config.toml
n_layer = 13
d_model = 512
n_experts = 32
experts_per_token = 2
d_expert = 128
d_shared_expert = 0
activation = "clamped_swiglu"
moe_layers = [2, 3, 4, 5, 6, 7, 8, 9, 10, 11, 12]
router_score = "sigmoid"
normalize_top_k = true
routed_scale = 1.0
balance_loss = 0.0174
balance_bias = false
router_noise = 0.3
router_bias = true
init_std_router = 0.0165
lr_router = 0.000324
vocab_size = 32000
norm = "rmsnorm"
norm_eps = 1e-05
tie_embeddings = false
optimizer = "soap_variant"
lr = 0.00502
grad_clip = 2.0
batch_tokens = [65536, 131072, 262144]
seq_len = 1024
train_tokens = 613600000
steps = 6672
dataset = "wikipedia_en"
Below are experts of layer 9 (counted from 0) of a mixture-of-experts language model. Rows are named router (the router's row for the expert), gate (a neuron's input weights, with its number), up (a neuron's input weights, with its number), down (a neuron's output weights, with its number) and show model dimensions 384-511. Each number is 500 + 40 x the weight over its row's rms, rounded and kept within 0 to 999. Numbers have three digits each.
After each expert's rows: "comes after" lists some tokens at least twice as common just before its tokens as in all text; "gets" lists some tokens that make up at least twice as much of what it gets as of all text. This comes from a sample of Wikipedia text that the model never trained on. Tokens count by the router's weight.

# expert 11
router:479488501523468472465555499570504489478506519528541539527508520466502494494477533477472502532435566467445517441538440553488470491566504498550491505483453534577497514456499460461510500459499429452493495472481476578515511539487573481435557434541496467541514520583455512509497485505592409453523446466466489584514419521462527514446543459505458504473526449464469535477480528485523508455456
gate0:465417391544499522519505460536490464524427493520451487474513506464546492461559531564460483588511469471467518546523508522538463522557441448507523506494550416491600455509507533449452564490474548519422519493470475453485576495497570456451501486510532499494434481509472520481445554419513446556536526489531445499463478532459522438483481524506487462503444468455488448539557493494488543475487
up0:528546526462483454513485498493470545559482450439515462507529450451430484521522430501474533481565493585478543422467487493497493437501443478521541507534557528468477510534477487508513488542539461529478519446448499487480434502482501501489546479510527554463519457473515494506491527540489532517484556584479528513463532459534569472543477468453471488490548496529438540489494489566537483463519
down0:460533487440576459468470507547580523526480557476479472432497550500488582522523461468522487409493505553519455532482514538522521499565524501538502522498571448462474493463529422538484510546598421463506498463469531504514522511551466444479409468511536474453571519514477437529538539474530552508463494545473518519493521491511454547536559477464480558606543550599496549523510552526492561508554
gate1:485497465498528532515496461489572516480450546524456589478595478465477440467432499498507507502509524535481518514448485485522474493557597484498575494505435535516549445486511503530481542420492467560457464447478502522500510444525559471448555470448557534509457508525522528503498559563525496496543508544399545504537516509503499578464528558511444480491466467442497539462592462491524492489617
up1:471553475492514557473484492523529472480478480510506563468520415508506491460536476458462443492482547539509491510465524447466458543541438548508521554516476552506481526537501516550478472553530507551530524484535455450509495536495493543461533509531515481518478398507513523527452582491539500446560487506454482464511486434555525476548477510500518512505530485479451454469496504458460474490464
down1:523493532500500542565522546520517496519478502492559506513459488567425495520460489512538521482464483503453435432438455475494563548489465506458492511463549455476513463459475461471549467560480520466558497580484459478560569523481511570480457556590524535480479519497490458549484472544522541493517482452517522521478501466483553561505448468549434565474476454484478504451467541429474502458504
gate2:488482515505464423506506490457473476517459486546525563478486457455555468434545466544462530467481548501504565506557483614557494496516485524538553430482525531475504546554494462485457489537410442486486484516468505465583481570488569481461533473524566571517465515469496497483522458461549404463512560485427516466582487508510501532439476496527444412462464486516541566461539521527459486499488
up2:532545516459467490493519570516464472470426492488541558533429528462465514523467548550466495478512545498504512536502473488507464506460482530563453539507417466520459502487482502507527493441520474478473405454506524501484460512521545437490604593524524496451588574494498470522508481506504490479497521505513439494519491489465502465436583555515494514507520522465485506508511489558494458518533
down2:509506488486483494522447434517521512484528429514508436515526519529556532533403466430459463545521533499492555512540460480449482435462443538490515544486553567519427571503397497542536462544447446515518538456489496504504591560556523451469497612546529521474585504480507525489551535505531544532536404495555492500473437467480455561489457530431527560485493486549499480599465523499474472493491
comes after: "\n", " |", "|", " MPC", " DF", " MF"
gets: " ", "|", "-", " |", " •", " sub"

# expert 2
router:418524519519483534479525401478493519422482514513483504437456502536546483552526414472448479472539554504459484436461514557445454558557524473522484499404485478553476518496570506470521472482409521491444470441528498549569555425533471553470476407570555512510465521514496520524489485508548544513495504489525495511536456558517529528486570508519526411512515529494516557461510459479450504468447
gate0:499537475585523494525548427488542518551445508423468509555405475484512406458487479559526516469511541560475540526512491486480453488514523526520499455426497434544459479547532483514512535555504423512430503460546525460532531501526511525488447481521557449477455541499478502486537556563504561530441471478466487468508413517560498459540562550506544503556542489565504474439525523436550511505523
up0:483578510489572488533569629509512410466557529472541495530446489491510469497532418505540485443497500492497457405424491532462525482447523433459487474472523487495462455531499536459541527513575523534517478429458499534474535518502478443578539501509562450485566494490415473488450491511547522434501576449415462397470439473466478511493510496479497475549524534498555489417482562459513525524494
down0:503550509498466465541522582451482531507547496503487393513488464426500441524518447543464575509444475520530519554475468451462492521541471570437500524530489502447535515522535530514461501491485556476494493463513532582477474495451483482445471493498549591484555450507453462508501544483464536580529520552580452537531493476551459514498466470539523500471568463471525501505565593524527551505503
gate1:562590509552509427484509497450527626476567530453552525445458483531498529484462591459468509517435531441578447506440476554576487475441453441542482535499511507520541532480521510483526482529456487470489450469474480490499472594503466433462467459497526498478452469451446445488508490466524480427556493503453552567512540532457507509527489532496515561546547453548478538429469487540523561559423
up1:470552493507433515492521419499547489486587485442502511450566540583549525523483446537517486410527414433476536510412555551444531472481529509433531486500479500504436470462538476544517475517496555496536467431452499429499486519528447467463503517505557543503533505508522567473448514512585514503497557504509510460425515536547538504512551444448560448496490493464537510393437491549491542547469
down1:434467467529484529430485548474482518572546516554495543492565507580472447499516464471450514494609515411535467558528543518460542443442516512432509518530491468473482522442485560524466487536428547549485472521551506496490528487431476435479481521507501463447476517473523512419464492550480578511489478483543450489487497488478467509500574503572493491477519527479478497414538521475541575554456
gate2:475465495415489502574522494520542458427450534480517505552515492470500480484513503510459529471514540515527550485450531534516506508532542448537461465456499565492447448500569419467479446498541479450511506385526524453466549487434509485502393566517547453515558449540532534446423486512486482548515497487617516466451488427569547486453421462473468514482537533493560575432495457430528549452448
up2:486507554428487507446578534571509500459515485507510507549485442431498455471526407495475505465563455475519515553442535451450496458531573560495402484466538454483491540455550553492457548528487518561452432485501469454529525440493453500535459483467506581406483500543580497566503433463500452462525476522501500543516485536481561587493465562474502464405505456518467551472603453476583467452437
down2:509488507552568540451544465577456516315410516455512486528518483513536539480480444480473575502529487469503521430495486515454450539467571494536495452489510530511553522523540532502545503463537476459508537440495420474452434458483484505550513523469497520501470514536503448451485491525484452409458496530548503501514474494479561569460544448485504503511484515440533458488527480539438501531564
comes after: "'", " of", " for", " with", ".", " in"
gets: " the", " his", "s", " The", " their", " a"

# expert 4
router:447534509494537495478590454485486462461521499508460646515526487518511492525522509463512484431438468576465551461536561561547541546533442527524558515517523487558492498459452483487547494435558449504471491531571542497538538503486568523474438493480431479468452476526498511490505488570600466524450543499449514518528488435452456475492542478525546527535487444452526492502486472507568479454535
gate0:556479502480511455531462505515434432547481507437511468543463472494513504499469410543411543558504521498527547491422465452514518450461516580533507496474448584506473496489521506532518573462538511471460474571491516510528423518484504447523482449516556533545488546539468449547555523546560511472462481572537430474471505450573494439460457467534497462502439476468551498538562472475461452535503
up0:491490532537518470440429420482520473436437501497508526550557463504513547547488501485518521467484549482520506505501507528547533514500518492446505470452525440524501556482493442521493534458522566510564504444506515519502510489536457473505507504483571548488556475457516608448443529484484544470429541448501477538493452531527505540492522507530456490481535416447500546467571520495510505456452
down0:496463537515551452478585516565537493479417556501443512546478533566474535469462495433520551492464489541552535503549484415414476453416488485581510409575485493539582485445577445500487481550443516532490380474518530566514509428506519450494532584474443497488473520520473542543523543485487496485571545475434521514432482592522492461540529543578521539541525506481561456519469519482514548484515
gate1:500479561506459473482545450511536556544564534514523550483487449475512461545554500470510509490566505462496589593479516460499562500448543488538491455527524526506459537531567472510644464489462540551531470558530499482433490588523540525489505531489524517511483554515480525514511505500541505535469495504511529496480435439425505532462547497513543545444472539530459533497472526492472471496541
up1:411508484556478579493532518428526454454503563475562496566506505469509441460527481528484522450545525501522480532490460438521507511531503453495484593505573527471518473494529459506544521507415542470446578488504511458450575494474447599583457493498438548509552462507479485516482562499539486506534492475447499466464502514498450493533463496491526497496472547523459497476465485536537526630529
down1:522444467542528512543519463505472503493494527468463548539486504538489506462524592509527471598477440588510478566418491503503449511498569577555545427521529458495543562440460505518519464499600472493533534456513562505466472543484566493520474477462495433483465526514419476451519516533527479456460500493532484461537521451513486533478468482558503523539521538472486496569514493448467493502496
gate2:488485537529607461552486574503458479466514435466431506567511590501467519577572481473495466535460519540489499469490510522497470514527489488553477521532547572498564469573445563514551469532504514546523447465461571481495527520502537534482534504507494546450547507568478472523465494505537487468463525485490510560446457461415439465494484421511538470513517570473515461483501559491418522506512
up2:527460461489524523517508533498537521464488546542485578535545487545532492446476491496434428494524595507505460451515444533499493478565536473488503561428445509472482507449489450456552446556503421498480477440440545465524516483482395527528526507470500539499513488452542523541500544479448438578476506496556515569536538470447503428450503471497478513538517454550462449509500567490534474481480
down2:486416418490510491545483520589519495514483534466513470476499550509517483602440448446554506444486490570466476440523513511529491435520536515471579532510469470461417462468473521496514465471448455521484453475542497548507491544533437498494466483537512465527520475521536475479537554535468445465527559484448517528521556590502519520581547589438495532518475457492473536480434545480509486476484
comes after: "\n", " |", ".", ")", "==", " ="
gets: "\n", "==", " \"", "===", " =", " =="

# expert 26
router:530494541438540491499454407498503499402516527540456538455456509482536452470531445479538526454422511507505467457460506538510485502474482489519468502450509487468552536528553493535510515523550559522502449504490508466432511496498421564441503473550535462529468524547490506569577513498563508437526434461550515519561499455448523425484533501542657417542551519483549514475518492527518483478464
gate0:433448497500486556473539520447488547539521537455460545477496455523449511475499524478600529485492414515535580508558495502459354485441464490549507540499486476539486446494568513471584534465481522484483485471561500565481497517514482451556459441452486574492511498508524452481539527524514526493505498461478486486504489542516512569536521543496422499443527473551540580508579532463439520430555
up0:474567479505450551396556475526516455497415480399497508538436463451522512507555550514571544499484427529488517450522561539478443470463419530460528495551457525508504441531473478511492525474529447466480489436497558541487534522477522460455503581502519524525549503485589467436469545502484469433489459412544488501508529463479488481525470428469474491509525511464501494436492503443533469468493
down0:464464532525469545481509463536506488570509440496472549543506503490449489439519530419570617475476509575469556517562527515444496494492491495559569423451520477567496473521467511528514478467491504453475494466415562573454432477508450487458543495517528499448528519473494549456476458445469465468548466475409565476458439461559478504459476561507437489488522436513454521469534497448454522521525
gate1:495482554487476537581481439558505479510518460565490507480466450507479502470483499520532462548427513481498557513482505510563428552493487529475414560481491468449601451465455492513542479500539364483445491458466578474508484498526465465483502542543552473479504518462459510517455424510600477472496519502436505531500523478482474371542460478458497553461505469524568515537447473501483439515483
up1:475481486470516534542504529489508482532428487474517482520509466481540420415459461553575457436516456475480478465486439477555480543498531487457492489491498554552525491477484499566520565543566525450490495458462548534567496442563484476489511526500509462533479533513495516529522509407534497545538534528446548460536454511461408456525454502471489508494493528523489557469504483497526470551456
down1:423477502434533462429522511500450463452547507398527552462437502499480477459464429590472458464470536568484482549509484489456499503501526499544563405483510463492477553499519526533489541559509567552471552491485506439570509437498470458506474497466495538494540461542504496573495491548456517432443436585523479486527550473459504475553523502507493488454485530527485503587518551471442534499545
gate2:507523488514499471481503448437514516541491492541516563550430510454491508524515394469524522538458554426497511467486482523563456445440521489476475477483484508507464501483612507468537557501524462521484462530549515419451532535519524503450489545496467510563531551557502523476493461551516557516511494468582504449436487442453392539490516465449503486498467495503461491518500545500545519514521
up2:550483537454509452490527494538517503506435503470526490537506456482476504523487508485558572506525539539470548542552532453516527482532519496509610549504498478421519470540547509458464456506506423483554470432585477502434552426524446562451426466455564507507523439534507524497503517499446526515486552477535519534476501503509481476485489435544541412446484488464460504522549429514463535544493
down2:417504601525441494522375455451479508450566538478407444476506473499537433518528511506529478549540425471524582489474500510465539480457517503522481466459493568478462529578507570537526588461530526469511487561569540440467420481503463537499549562568516525496534571525528513490549500483530517513478542512525484461504518512548489476541502502503559454472518481506489448486543495552477517481457
comes after: " ", " 0", ")", " —", " 1", " 2"
gets: " |", ";", ":", " /", "N", " 0;"

# expert 13
router:481513496472596512489625552497474476433540486536533523516470463545527477535587525514532564475478506516481505399471457563462515416486448498519360551518496524528507499517527490485487492478464548478493430440512514568508497406468492551441478465518508478477496528530493497548470478496485489534552428469534550532570482491522472416588516511482495476495512509473524527441508538531491431459451
gate0:536544537508531467546525512537471488471512480444509516483484509532608502513497561501503457515488511505485440482517587558542426474507484535546482459471516503459474466530425468513502516460481495533501496443436518570561476497510475450493526463454487553448500529517490448476517550503486509471532501499497477483522480493491431517441501442485529489581552539535497573500517485517552464473482
up0:528510551452503544494500491484489486496501471473466542505509520424511450554503506550517478444490529563514488443488526477505484511567536437475496456480501549474438488492464521511629476560381499507528550534544488536501568558519488425470548490478543552489465418494439473469503521431538468459520489523489579514521433475492462443553483458483503593524457534463420523509519511554436532486465
down0:525531471508537500504470435543542514526486452526493508454469514530602506525458502497428489534427502634486529472510517512425435483525510520437536498464548461477470469495482523475497476506425519487460528550538472518456453557522514500471520501452415456531524489487423531455505502482528513518529575556493493536547505490503525506456485506524392518435520536461436473519463477504480563547496
gate1:558502472550482479429530508494496486473497542514489519509483440559472471552430468509492549467555545492522444503544529510552533470438478497455525572524457515451541393530472485411528534484492468465590511461604509501526493500439471472496498500451429470504539520518406519514476515471501566523561490445534502510615497591523538406513499551576525530506477470465560495445553515504489473475411
up1:492548538518512440503523415492451541514505527546490549468500506562487442543500498466521411482469490384479505592470446518480512412413548494509461500457435489559478499577480516426490567451492499484504513493515441419503554483590517550535523495493518545516522493541435456472534454528403518428500494536542488541546443552499521490459561519480490509541565532443449534456490438528556512565545
down1:513427489475495492508538468529555508532480490471526522471521520486560535495406529418452541545532549572541456461492514464455525485600476514545540443511501453447426485550499413415525560560523543493430511520463504556482489530539463574491518491457499521511505455468485454495536490467484511519499495495475437480521451443490508557486526447503569494570543461460464501467507503453526492514477
gate2:608489535537487472496531533537539436482526538439510558479462561493498467450458530481512468451493583511450492507486484520502599548452520441410526484502467497515494534483488491537535469529516509530539553536469493442573462451492520444454551521523536476443562507552481503547509499485492526491494483509467568477555499542514561482468504576486471518476520469513539471482555498495461529440491
up2:511528457450568428434580548523454478573478533490548531489501513428414522478539453540477470538513549533480455441460527473561539464438540534497419513496470476417482498512575469512543471497438522476505430512455492486463474435493516524596517495422464517522479544533464561514472570454415537412525525540451546460476499490470521550511480538537492514543569535556552437568479500465572497509422
down2:505523486463490578583477546482462527473446479475523364471444544515483455513501531486491513529520476509524520520476534445472440520482493541573450496439494509482422532540473480528524502512507477560468490479534531509544532579574485525505530487483529516588435523444524470548474457536538505485463530420504420562490490558485469490530509510455455498451490451485499532454503540459503481576496
comes after: " the", " a", "==", " his", " and", " an"
gets: "s", " life", " years", " career", " people", " work"

# expert 27
router:435499472527500451461597533497515486502460537546539606426435501525545451533499511562508555467450519441474504491432519587503456473521468537561510512512511450554483512397517449535462530469505547499511480468536495516488500484533448544524457388566495498493521559538526472557475515502602537497514454505534512577556466489573487503490557483428472445472542505501521484519562458494519509446478
gate0:461513486480529441533516489471535453606550508542471535516470515522532415390504526518447559528577426466480502562462457534501500523440541481567453527467465524565468486487466595515542490477527479474520443456542455459472453415535449502501483543516546470490502504537469397407522537457499513470502549459543468536542371443494550469530511618505526459427493570486532456531502514489500534433458
up0:488488527490528467472423481524526497556570488577473530404506485494549497454479427477515508426502476389534504440501481459534442479512490516504456595485407481531509549468491456440585525504490487470592464533489486498495469450486459542438548463513493493553494506486527556468524513508496514374529471480454542496554561409542539525510500496560504461534544513560499475550529489461522427514550
down0:528553477429473468525526463433494537537389516489520505477531497530563494537496505503436513624576497506445424536470484441565534466518558518500459464474481473512509477503463514528471447491474484513511469536480558528489463581563497475521521595498449469446497458461550481606546487467544450487509554487546500470456557551480487465486466469480450484532493566488524493511529520468532508473522
gate1:447525485482496517521415532515552521534468554446446531502541423507518492539572458502446509549573485490528490499518424529526499557534526546540531484478482553506548410544441481468500470418470532536544438517513464468376436472469546460494477573546583514565464469551508510482502498472567534427503490575482489474483469446535538439512455517456470548534530478491476521565483526423525482444516
up1:522542495506474441493462562592450463529517518397491547588477504520554424506524594495477515511511554408516501525453465515501441422611488419506486528592478517452451493485455510486422470399483542514527481456490495500513507531506506487530439492515464469462484567478536483473507537488548491492555471476495479479558501544523545452503545463495494511505504546527503502538573443511520511438563
down1:573624496479490456543604514517438530532478495405500567484504535582499474464471491503552532539542489554512511503511506484466480481581419459452487558452373500526507515454435486509508490466546499414494469544523487509466515479494489528448557473520477441478581530559453491464473468466496533517526454468564521480521547584497511514532511499378471385495499506416529547507473570466477469527498
gate2:517515376566589422552422531538504492463418509451482489463489509501473428438481551527439521471472493428564537451501428527486500547514526459486522522429480440469439479515522475579506505448422518469439580535510459541561485438557526522478520504536538529430497486467523540472450548526522526522569553465516551495472494552500525498508505544485425514502497577493561483534492472555549533489424
up2:524517532411599497476581491507490450476511478407477557502518524549541527607477479497439460482516597490481524508509427483433485484461397546492518533527484556575522467442487485431541525486569443498457511473467483528518483451511535409480476451460471560481468570511518438489484533522498554504497408503520566519547557475475495545497513540486535478493553526505473509483530512466506508431481
down2:501573469487434521517474461516602468481474458472511368400489479463492549439510534460508462527513569459494502505516482447537541522447511485512491441470458413536483478505540496509480513513556603510510563529555427506547527523507479510595503454503471502544526469556525516513535484452431520498551521530475417581459467454439472476510451502417556429486477463523467442525529501534562494507444
comes after: " ", "-", " \"", " (", ":", " of"
gets: "s", " S", " E", " St", "S", " H"

# expert 29
router:520432435523542487461476473516490545466519469525573503444500477539501509513470517497537540491436557450483495494486500564516521446531468452553466520457501558535550541435538423459546518418509533432525491435485474546505455455529424574451534495519430461528444497536521565526532430502560481463408526463471479501472471490485457468474521407486520435514512543528554557486504524493517543499443
gate0:464510460515575513493558507526549529500537587510540531475485545484495502527535530561604529569503478529533549520470510500507445500441541509487496541547528510530487521530579508482485495597569464458440481517526558461545564531562421489439522558526525471448543528434499466464452523489550552564553548540433411483506483449530522452489482464502560502502479524517564578490515521451530509500526
up0:516484416442579516496554519513496445524480506457505546527498517524575391508501490519526520418498523502505529448499531446412499587479507491542501468466546509461495460499485520510605600507554477498513507407509485573511510510519448542490530478543553530519490518505468435528550477538487532478521542551471507494493458510516512560458490454491513455471534486544466506518539534516531428434478
down0:514460562496496520515510538483527489418463533566458584408424463514430405489545468533504548477518467459525537569541527488487473453508492585457516501539469493425539506495466464530507470498485506506525512552527471465462461556587626437500449485556519492538462551421475491502499490457457568463437445433446500472486560532531492386445426576504411523561445573534505526503516525464495516498437
gate1:487442494519527483547568515517569442519461477516481494447479440507434505537501500517501467472527484463505558493490520471469544519472507522571483480510472494582538464472546465510520510455475534525524520512487501513376511478453469493534499448417512470474465529494482469468508463548544465548523570484496511481577502546428464479520482517550527459478516474501493514546546519583525490448487
up1:454488468554520501511536521496573545470543489481477531516528512594493507496492523507406547463510469521496582499482557543462460527548499480491413475418506522504447572443491544507536494468509525502526401554526519487561507475478479468494525519457531559532444517501530519439540542420526465542418482466533552507534527472553511489530478534474542479501519491502536503489504470398496568502492
down1:524512482546548497532512513474576461489577529495512442579498533574483467485510518628453586503507489509501459536521483485522483451523506477501497519492501547483521560501488510495510488440464442489573517479511552493534569496532512516563563578493476411464531563547517494520490434427494584476507510487551518513487561493528575497560443515502422497471497474465533512495531494500487485522512
gate2:532542514541544466489561525475471461502528485506502534553450535488515503528490521507473481496487568508467477593536505533516443549459487598485500474523456536478500512456508482443492559490547562459469499486425497489416529457523494489440471547512429403562476464512594504544463508548521510502529468483442536441559520514519434534509419450386524544515538487508508438465465477460508455507432
up2:473528470449508506524523474548458483456481488489483504496469452566466476482496460590467461462468544543501546440489420514506502547496489508518510459505522471521474486450536491551475506493496533562489494453503481408444502541534497531477456481594486515503470491583495544547615494457532509464508572428508546482486525441493478507548492489438500444502453510492477565485531445514405474551472
down2:411507519557456511539445504419533480551492518471503388479478524526501497536484398470509555547502514552490453523513543512466526481505486447519559534484484551444492456489473483535485511519464498517550513537501545532499484505478460540502520474533579521568464481508480499515435539475497546508439510563515522524486482517503512486548460528487483494574462502584443493562536478489514517657538
comes after: " a", " the", " as", " an", " is", " ="
gets: " an", " one", " part", " all", " as", "st"

# expert 8
router:457482408415514515501480434486525437470446427528543530518575466508515473472503498506537529480546559570496465438466492548494505499508467530573464513516579549572471470511591464487533533485506555484524423486485486551520503497545509518460471456537534522574471488588529450553572497538600513467532523475467467585519478547486452470525498462516459450480474470494519570451504455475556504480545
gate0:529521559442504560453519493543481531472493446615498551534516512494515550589518520535522487500493490433538501475444523473497515434436470506563496414500467509504498501539467504490491526435507475530510406457430514520479550506439469566528487454517529533490536496487507483467456431557508470507515470513509472513483522448481474510505474545420492511497464504496460517465524455521610490447456
up0:493499476527495466536540435484523459560441385557514560405556486587504505475472495544518463449525486534520505519481500545519457492460461572488409553476534477478506459476507484448519575562517466491551463553541429504486465522520556557481505483470521493459482506509504407501500531506530470490613513529402544506552473520498523421495533454564470479504532602495523525519469500565509515469441
down0:554522486467519525499487510512523494477523558543502384492575479462515474514483484533508523465457515410533535449515446538544470580587587524487498509485561455544534464541470437523493521494549472458467571469529421545458461516518436431499522493512473508504573534502560510556492581488492467399508517498494539552474441496543539432472519494546464521443499546485501493493513519470474506480513
gate1:464436585508543476473459491489518532565505509480529572388556511500490481442531530472506545474487412489549484533469512450577531454458497531434509471577513566478530511506540477482479539492485464490464514570552431521589525485513516468432504550451475542434524410485529474436503536429497539568509540493541514537475451440484509464518474501496517512478544580483486510505522498472505480526486
up1:441555540489445443501482466505536449462580495424564574572572550513493449507454454495559512530553527508475511538485506475467438507518517518518469522507570481432457495467486526500444461505490595508464497533465467481446550552519499553495496480510509539503512500462502529485511517499581476510578549505505466503536547450547437494450496456571551425536449501450514524425430485437433482486485
down1:461495458559567480515534571480463420437486516532436519490525537491512543485558487437517547540532509497437529421517472538457555520589501468458517512516454470514502503467474494539574473463549483512503505428457501563535401519549550507508515527493518431469492532513454465522426523460480487541530516487562489498498529521520478494524506499473549534498582518472483526506437508482440525471406
gate2:515451598564549553513490469521436495543447528512523516552563502541474516522513436496512500498488554476513480531450431421513477443518442479499525532454575470518489519551528509460579530526507487492547496545479539477564528544517512552438530508488466505537456504505586466513512491465540475499518489488412527514497503482533502446491581538503464516483472445471521495497570532464501479563428
up2:434497469498554525548505510529538492484534504497557425443480484516565497525556500501431544554489588480499534505438486504484446459532418515430479530514442526500474493544545504453512493558477463495482469447464479491470514563549528554441500529497580510568507480530457517594496505501544472449567556494533556544467469493510528418540545547576484550540520406496484597516491428441501405457509
down2:489508493507457486557512476444409443544523506445491372523493570412438516486448557533541571496487545518519555556480517476486491532520443533510502528542504514570493553456531507481497503488380465542507466501464533454466481520526512472533497555531532569542543473537485464496492524455509482452463503468450483565483476438470464600505528565488519465542526611514533534510531535546537515502561
comes after: " of", " the", " in", " to", " at", " as"
gets: " the", " The", "The", ":", " a", " New"

# expert 10
router:479516469487505519521440474512463434483461600548546549436536510471494457467493440496564502511493546544472562506484509500483508420491505458560408540499519462532524477424495535501560507453511544514490401471517512549497489486521489497532507451563487496496473490512542493526549442525507541437470428516553475560546473553525421540493535417488469500570539484511499479526518530519472489438485
gate0:543550469490594537464449532441468529483542531496552546507501487420542444465537551561524519467525449463471490440465585579466480433517524456519450542465469548508480467513513497502553513468540439503538498519529543387522471552457495510544525468557484453512557509478498537493467475545533491490494499547454502533501548497540485417531511490470521527408585492515495490472498482491546474524535
up0:565453522446486468582501451565491500482504516505552579536487556564568463509504481464449443498488552487547587559478476502507603480531493508504546441471514546456501457546453510556558512515535522490513481485408489451450542588545435474444517517500501549474462507483536506475504556500579410486514511598420460530464541524450505473437526476509464477520483601467506441537529532502411507534570
down0:499567529534580453484537531456515574496460494520513493504511476504500420489502466451547459437395461460506477525445519497495453473495498574473469526544469537568483575458439478477498543483443527453544504514439459532551475437595541494572528549494499482572492496541547497497480608473495518503548557430500435496448483503530508550535497509539538473526554485492509472448464528448447516483550
gate1:590497502487512514504574442458450545568541502510474544538510546463511497528551480409463507467517457506486518541465419497477508491518494477499464513515511496540521551528491518522555494504585504524525527485558549458506431453482485522451478559555576498458520588502551419557505530496492538482531567447453463526499478538488488467478497545491530517540522538473522506577443509563406420445514
up1:436586461483543486450493507549536437518472543480534538559478518490561456494525470527495532480484510530524507534498502496522463453515530490548572460480543465464522449436550523519462451585518520454558494518548466496486558494481552522526466483442473507527573530529435564528488470532478464507452459545504514526523504512513453515455546495510477578480579518579466477433506473446475419530499
down1:544536511475456516509472477583477467491557502465490558517474467509521520485509503512519499489516444414576532515526539448535568550512547514542517493518532518496546494490531473582458555501527492575524445499546492586484512513552540482570464559552557578447447460552460485524601462519493484543494503529533549452530552414542468445449501502498586458478522498500515591438450497511530512595555
gate2:501489544551491575470556452503541493533559547505431547452445530495507462527524526524603566510514502484538482446540481525538502482444487489580522460533536527563462482492489493559530479511514501459536428524509477510527407459533506502481506522521488444494490467504529470485535469464527483537489534581426505491527460449568477555520556464474516605632511431528446554577491497412436495505504
up2:459482527483460469493490510495529470456468510497457527505452482490481499498476507429539486474468507563539512462537557554451456358516559463423542499512528448516517481476487498497465507465567537513482418516522513466442525528518463533552515470547452490541431495528517516472471485444568447567481532508556556535507568479540524469463513469493509500510476480468420547463564470438454491500580
down2:491541502467468439558431522451515536507404556481564527443443482419543482486536413467560448505548516541489501531502504537495489487523508474508539499506494490447413474517505509515505501473448521522525493529538490575547496425494419477505524487517522446513503546557506499547520485517434538498498521533559502443479568529519430532531501551512530494506507526454539466487484484525564481514499
comes after: " was", " is", " were", " be", " been", " are"
gets: "ed", "d", " him", " used", " them", " built"

# expert 20
router:435505489552532444504569490501537475456453465540519557474470544440493548491537467490509557512528480511425510514513538532488549502525534526534390518470501548544445514470604506485535455428464538492513490489462502533562451485509481500457551493498527504530521456495491505531543461585526502561485500511435539495508499452479519488485587440513566484461481479532554484522508550520442483519419
gate0:513526382528526449542560547560467485457466498540521505474501462470519488521549519466552480546480507546522503455449520495464453450447495460535560501535492476572572519585499486444484528487458533459533508512520464497489468509520466511495488495486440522478420546491510507443517486505527522529462444539477603544405538577468560472561512521527565464559531532527533473497487566448475561408457
up0:499494535504546491531438533551410361545501458442552481494527511514478481551483482471505433581517435474537542447496526508534504428511478505485488437497528374488525505517430549521509505463498563534506489548423525395446434521530540503546473511480558555473467454584439515454518481451523476484485537513491564557445479514509509550586436520502553443504472481523512505478457504597575540494550
down0:415473502484570533478480453457454535504500584408507489574491461472519474532510445549468504488590520526503476492493565504517450557484549523503536495544479469489497544490513446466424517425523487489539469527502508443531576535468518437560464468463541510435487473433476530486480567504508500546402542516532511565480520460530542488552545495513565528442472558534428481547535504510439544507512
gate1:499428554509475509506446498500582497435447503508482486614519468466517555423486464448458516508475477504564460534473482490517484545500425471555516551495525477451418457561396442412468432542434498496528486508504493505533490486469495508443542485492557571545493517496612474474520466496504482528461526460516451544507591442553501507483488555451437498528427501524494482471437492492587458416530
up1:561417473520454499413510566503537509473487560414525461464446570484470547494533547469514492497517473546476494502528554484515495529509500466491466524466506479511463476543500495449528553567510521435567529567597491482476510508460561485476554469495573503415478442526483480481501484502534524470516550459518509431528470472552535450531475539519533457495454543511501503432559470486562564589505
down1:533515500554503488525421519526476493506461512509582502529497409472496565485524564537538502465486460496482514521521422559499522443526432511548498498527561416509471537452537491538439426483501548513526481601477450511469523521507440550556430464520496478503427543498521455498542509602494461506480466497494513529536459449541533488442504480567506518465533474432511496527561481508567514560530
gate2:459538456461459448500628561440469463457504493463569579497531577484507460518532478469522523397501449481488545542543459593548457479485519496449460501518478546487488439540504472522554595421497464542549499501486463544594489510456496532533493453550461486509474589560523542516478509489433516525554494456467499455483511477501495527535529483538436433514610493463492585540518526530471490487484
up2:481522480456452484507375454488529465546518488500497525550507545644519491509555462453549531477453529511507432462578545502516520551505516496486492504478495546502549498532479476488435544555545449501555529490506472575537456408483475581563498503544476473542438475541435446498438480519499508524548485546465576397488460440499527446510538480473472476523497484493487524443516546495491496492573
down2:531574500491606494498501519509508487493445519526571390530480459399542507484489491544557559502450424519485526485538453516501532530512611487455522452496428512501463455495516480498507500455489511531524501531518493526461523510480489523455523446565477505414424493490551513431499461486397471529468506460474489501531544551518540462576475518566458495446520436507524451473471487455520487569434
comes after: " |", "|", ":", ";", " on", " 2"
gets: " 1", " 2", " 0", " 3", " 4", " 5"